Weights of a small mixture-of-experts language model, trained from scratch on English Wikipedia.
Size: width 128, vocabulary 4096.
Training: a variant of SOAP for the experts, 443M tokens.
Below are experts of layer 2 (counted from 0) of a mixture-of-experts language model. Rows are named router (the router's row for the expert) and show model dimensions 0-127. Each number is 500 + 25 x the weight over its row's rms, rounded and kept within 0 to 999. Numbers have three digits each.
After each expert's rows: "comes before" lists some tokens at least twice as common just after its tokens as in all text. This comes from a sample of Wikipedia text that the model never trained on. Tokens count by the router's weight.

# expert 107
router:485493464522475468526533473478505509486499466469529496487473527475469468528497479493548512547496498486508521493501490496534492514455495516529474479484492504504579479483521515517522471491491537471485487467521479524524508518479541515509510512485479444476494469494510509521513526494488479532473469534494569497525498547493486529541468506514517510515548494521515503445542516486475523467473
comes before: " the", " a", " his", " C", " this", " N"

# expert 126
router:486506470527469503531537476475517538488495497487500551472481543483478467519513474544526528529486519507528524489503473526514500541474477444518473469476495498530511466501491502504520485506499513481499481476543461513484469516501545508475544504470536466482498479494518510562507523493499486522504468496505530505534489533482477526532463499504500503497522451560529531474527519506476530454473
comes before: ",", "s", " in", " for", " by", " was"

# expert 127
router:475509461527461484512544467468525543481517498500507527471486529469468467517522479538526503508513527506520517496527456522532484540469477479520459480471524452536535468492493531522515462492498531471497490485529474516519480509490510502492528516470510470477491482493505519527505539507485497530509485505466529504532478523451472525525463496480529504473536456540544539477527510505476526480492
comes before: "9", "0", "8", " |", "5", "6"

# expert 75
router:488517489504501495510511493457508523471507490464526512469472539482473426510498455534520530522523528521540500525546463519540469531488485484536474468489518469545497468493478509504508473516491540463477492481478484505496473520522516526490525533458527488477467486493514498529515512528473501529487470494472497540513487545438475526541473508507502500477527488518537515498529511521477527484481
comes before: "E", "S", "C", "A", "N", "L"

# expert 120
router:475515508508482485513521499466548543461513487467495514460504540482446475519533492521516514534488548534519518513525456510555467553485451500526481486497496486510532488508499518513517504505482533501478491459536487528510481521492534500507514530474499477473506484472509506527547515496488504532479480531488525507515483539473459510564489505476501495491539493511513541488539507481467517448491
comes before: "0", "5", "7", "6", "4", "8"

# expert 106
router:489526487531481500505514484481518512491485491492484506469498525485418480502534499502532505539489512499540536521519465506542467533471484483536491475496513465541506473479488565520515485524501522464473481500512475512525498506535524492489524519459495485488479473482516522526527503504479478581491489519477547503529463543478483535509480531501494529476530465536539519487517507496489524477475
comes before: "6", "5", "0", "7", "3", "4"

# expert 101
router:473507504521463505488515468477515536500483453469522505498461533459461474522510497493497532560503533479509543521527464548500480509443499508504497474445505502505526488500493517507533508486510532506481503488501510535487500541499519528491516507509532497467464480513517501505536498523488478536518476530500515499570490503474467517533478499505502515513523495531526578480534500499479534466457
comes before: "-", " •", " Born", " Country", " Website", " Occup"

# expert 72
router:456487485513489481526515447484535558453493489496544521476469542499465459518519488514518499546491522490527527498493487509550481539487463469528487467472487507531511493497486515502522490513476521484482482474507472519503496520480551506481535513472516469486488493472523546511520496516483466521504483541499540504507486499484507539507486528484525512459539494522500509445529498488450514475445
comes before: " the", " a", " as", " well", " an", " \""

# expert 64
router:441519503525509527536510501441524516467514463488483522496494510450483491496542485565491504526527548505554525491516480512507465515493523492529493490484503452535497479502516531517512476510471565493479455488518470536510496523502544490483509536503493484476460474497516518508532528499458458507501478504495531491518488513476516533514498511502525524488541510517509531491530517483469551501484
comes before: ",", "\n", " (", "ile", "a", "o"

# expert 74
router:469489465525496483542532500465535524508500495448483522512491527482478488505516500533546522511533524514538535486527474524537496548445460448515488473476503483511514483490497526511511493503501533473492485445515486509530468540519523505503520507510483453448472467494523512524510516515519494523494485523477539494531469511460485515534492511518491500486539482553524518484503529493487550471485
comes before: " of", ",", ".", " and", " in", ".\n\n"

# expert 95
router:473490476537476511527539474476532529475529488488502529480473540477465471530515482545500517528499536514534516508532469521532477538469476467522475471479495484539528472500495522521520496501471527479496487478528482526505486530504517493503542512474528472476488478485496525540521526481486484529500470508493534495524477528472478532534449502494519501481533456543530532478525491509477532465454
comes before: " ", " and", " The", " was", " which", " –"

# expert 104
router:473490480543476516526536467474532528473531490496512531480467538473471471528510483553501517538496539517531517513532470516525479538479470476522484475480492479540533471508498518507521496505472532476495491480527482529502486538499518494499544512474521472476494484482493526547520528485489480520498479510494536493522482524476477527534452497498517506480535451549524530482530487512471527467458
comes before: " the", " ", " a", " and", " which", " who"

# expert 123
router:464497497490458511489523473495508510488501494474505532515483559479482480559519510491504510520509532467526511474499468517516509516482484490530471457478494489514534527469502543521535494519513520485499486473509499544504477540535517514468514506453541465457442446480505493513486537507490453529502470521501528494509497531481457499502497491481501536520538491520517551471518503492490551473459
comes before: ":", "\n", " of", "ial", " (", " zone"

# expert 97
router:493511505521458508526516474456525532456498492478489497457496530478469472536538481510506523542486527522531510500519460532555463536477482482512478473494503472546528466524500521535523475488484517489481496462523487514511474524490527507509539522491503485462507468481500505517534497484471494506472484530493536491513495519454451536532466516480491488484536468522509530484527513477465540458489
comes before: " The", ".", " He", " In", " It", " This"

# expert 124
router:495522501550501543505516438454539531457478481498489511476487542476491470493519479517504520540499511511550520529501486513523499515472498486505512483488486471547550492517487528528508484512500527481458461457506488541503462530519517513499503535498485494475466465490486524512502519501486470526517467508458536517516489547465463513530467523501534501506516479514514509482549519506463541480473
comes before: " |", "i", "\n", " (", "h", "ography"

# expert 105
router:472504485518472507499539468476537527470513479493523515485485525484471470526511464536517512528498546505541524511514468509537478539476469482512461459473499486525527489490495532518525494503474547475495492471505476529494504534489545498489536513474503465457490493477490508530521548496484463527508463502495528495518487534466477523543461527494520499481527459541538536476533503504491513469462
comes before: " \"", " ", " The", " but", " Title", " which"

# expert 110
router:480491478548481506525537470471527531478523489496510536476467544474471469536510474550506513526495534520528527518537474520526477540469473480519479475484489479528540464503499524518516499510476527477506490474519473517502489536502514499501540510474521471479497476495487533538519521489484484522506477509486536492528477517476482527534451510500526499477538450550528518488522489512478532461455
comes before: " ", " who", " American", " N", " S", " \""

# expert 118
router:462493479526484500523535453474513551456517482476517513499480544470492448523520474530504522529488528487529513498512476529520489543450485493515482468483503461530524490494491521527540488503476517477474475476519465559510503519492525477503517517483499476487469482480506520534526517488472484526518473529491536497516444514475497524530471523499532483487514474527540535472540516504472521474475
comes before: " ", " \"", " +", " −", " .", " MF"

# expert 84
router:492511483531463495496514495479535546494523480487506520489470551483451476508509489505511524519531525524521516506508469537522493518461455483536438473469509483523520494491515505499520505533485529486482463467522493540496470505522518497504552528496528456460484485507494520550549523500482488554493449510479516527510492527502488513521474468503504484491527482552514523474533514504485524484451
comes before: " |", "\n", " |\n", ":", " (", ";"

# expert 116
router:478502474533493505500548429487516521496516481493527505486461508463478461536517492513526505534516518492506501491508472546517488523501483473531495472503506482515559507514499513499504521508526518463490489458532465522517499523476555542474529528504518483470472483481487513528519514483480496529506467546480518482551489527487490527535476478482541526506537481496519530491537515478462533463453
comes before: " the", " ", " a", " his", " which", " New"

# expert 83
router:467497496535494508537514497469502509498484473478503506509475532469463479534533488510524528508478534498526504497525484510522481519483483471523458480458509493511526503537526525515526490522496533485474479467525480539527495549518522497481533550467507465460477481495493494533502496521465458536484479526504537519533476528484468510523486501517496502503539476556553520461549495495481559488479
comes before: " of", ",", ":", "\n", " and", "."

# expert 82
router:473496501518488499525559463455531520505520483490507512496485513464480477507551494526492521527490530522534513505530471523530492522464498487520464465468514482535518493490508545516512480500498537500500487484489477520528492499497550496484538529490502485450483467476500511535535555496469475532507483541484547505535486531451482535539473524481525514472542505521526532496499529505480539484497
comes before: "0", " |", "–", ".", "4", "5"

# expert 65
router:474498480529483491557530455493516512478513470475519520464478528487439481527501496517500507518498522521513520509528482502526457518464483457522510483484504465512538456493485521536525507498516519481474492477518488532514517510525521499492560519496532478467475487516514525525524498509503490553492472524470539507504465522485484521526473510481505518470518460520536546467540538493472529465455
comes before: "9", "8", "1", "7", "0", "6"

# expert 125
router:476503478509494480491514470475508528499533480487527526488484511501479451522519462510509511548470521492509511509496483539565476523477487464516478454464493494514531479513479505504503480514468499494496487467536500526521472520489566538495513540491484452477450481468505535499506510502489481508496481537487516519547483556470498536507479503480523517476521471567503503484520515509458538474472
comes before: " the", " a", " his", " its", " her", " their"

# expert 90
router:493523478552491517500538453465522537496518488489515511474477546468492485546498471535523510545490507508544520507511457518511460523476478496535480480488478471516538469483523514513535502489477541491480454465515483547512493516512519514502526518497536475461483465485497511534528537504476476516509486519488530486514467533475491505516446514504519511475543459508516515496504503484457519473456
comes before: "1", "2", "S", "born", "M", "N"

# expert 89
router:485506495546484489511553469471523529488509489499531489486453544450472491515507481510532525550480533477523559513514468564503502515469457472527506457494491490507502481501520526507529487495492510485505475486522480541519504504495545528495531523495496475493498498504479539529502534485494514546501450529505522493522483540497497534534460531481503508496524488499500526479519481514462519476440
comes before: " a", " also", " an", " the", " not", " born"

# expert 71
router:476496462522501489477529450481510530448508490475503524491500528492454475523495475519519504550514532499523515489531471547531491545479478467535506482458512482553544505489485522516502462530484514477469481472510502538495494529488528504481498504478501449467482487485502507523511512513457486527494462525496537504525487515475474530533452499496509517487535467518499527472521489512488518473434
comes before: " the", " a", " his", " S", " T", " L"

# expert 98
router:428488503497472477516528443485540517464509490468539498496495509501468457519537516516511563521485556501521523504497439533506472527467494467530478448475538491519508498479470522488516479518489544470484496502528507522486494515515525534474512487516500480486501462518532513511508519492478447540522495506517503494505466519501484511530485481506525541507533486485494539500530497506504529472472
comes before: ":", "-", " by", " classification", " An", " Born"

# expert 69
router:438559494513488507503544471478520541489517481440498532496499529477449471525502464485524518515513526498516502495511476540544463519441488467513493465496508481519487488513523516536512488521519522448480447470509512508502466520493544500490513509483497475502452489508483509497520486487500483522514487535496527498505489529488492529518473495494516502492534465552532514448497513508462542486488
comes before: " by", " to", " in", "ed", " the", " on"

# expert 103
router:452519439516451462505530503456510548461476497483504529471488526464465485549497510486552504509477525486516531522508478519543485510462473449504509475487473445513516500498483536537516480488519495476491472465522498515499499505485527510468529531481468466478500462497487535521511520492502475543505474528481523479507494519483501522535487516517509516477518491533545510464512514502473522474484
comes before: "ing", " the", " to", " of", " in", " a"

# expert 85
router:476513480519471505511557470449536518480521481481525512501463525470479492520503507532507499553523554489513543496510482550529474525495481491513479470468523505512542477495486527529515483512516514487508462451494492561538490498489522489482504505492522494483464487484507523527519499513481484524486482513503534522555470497463478507527474502494540482479537472520511539476538535505480524450479
comes before: "|", " ", "-", " Total", " Turn", "|---|---|---|---"

# expert 92
router:485502475511488494521557477473534515471514464486513523472483556479477478525508502554499510506488538470533514489507463518536451526484489484521456468477496469522524464494497534537519471497480509464463482471504477514513491513506529506490529515484513466462477487493489530546512509494499477546492485522491538493540491513470479501510459515500523521489530478511521534451527505516453513475448
comes before: "1", "2", "3", "4", "5", "7"

# expert 79
router:468514445532499476499554461485509522493517495472498529485496548454463481555562515530510493510484502473524545497492492525528460531468500489536496465482507469540512492481492532536518502501516502492496453467520492514516480508500517520497527536458514472468473437490478512498522501501496483533507474528474542510532476501457506508513479509509536496492517499525501523470518506489484514451516
comes before: " of", ",", " and", "ing", " to", "s"

# expert 81
router:489526499535473495532530493470514544500516476492491527493462535471482485559518498526511533532496515492520524521509463510521489532454468468543469480480488479508509484510518527515507484521505527478491468471513484542519490529511523508507545537455504482488494485473499506555510491497467457533479487515512529508522504529459473547531452495488508525495544466545512522471517504511474535465487
comes before: " ", ".", "ation", "al", "с", "achus"

# expert 96
router:498507498533480533506553469462509530464500475496500528505480538493485464532520473501498528516499530523546538519500440518502492538492470477516490472456492496503524489497513516529514490497477549474497489495508482526496513518521534494485543537490484478472504482501498539548528507502509493517470466519498517488515475504470465507551467521466524518488530477536526518472536501512463519441443
comes before: " was", " is", " had", " also", " has", "ight"

# expert 94
router:495522486505472479525528471489522518471517477484521555457475508461492464533536511504509505505488500513559539500509464540533507504475471500513506499439517485503501491491532536533536503464542502486466452433517493512517495506499513507507499506501544480480484450512519511547528497519497488522477484556485490521518502532440502521529461514501516509469508504503503516459519521507486518470480
comes before: "ing", "er", "ed", "ers", "ings", "us"

# expert 77
router:462509482503494520521523457474542526475507483490477502488470518437475501503499469527510534510517563527522508521531484506535473491497468496552515460468516461497499491476513540539490506514497535457492469479512472517511510494524521520500503531475512489447471485478509526537531533511465489526481470505481549491511477517484496536542463501522531549483527479499523516494524519516492534496469
comes before: "a", ",", "\n", "ia", " (", "ian"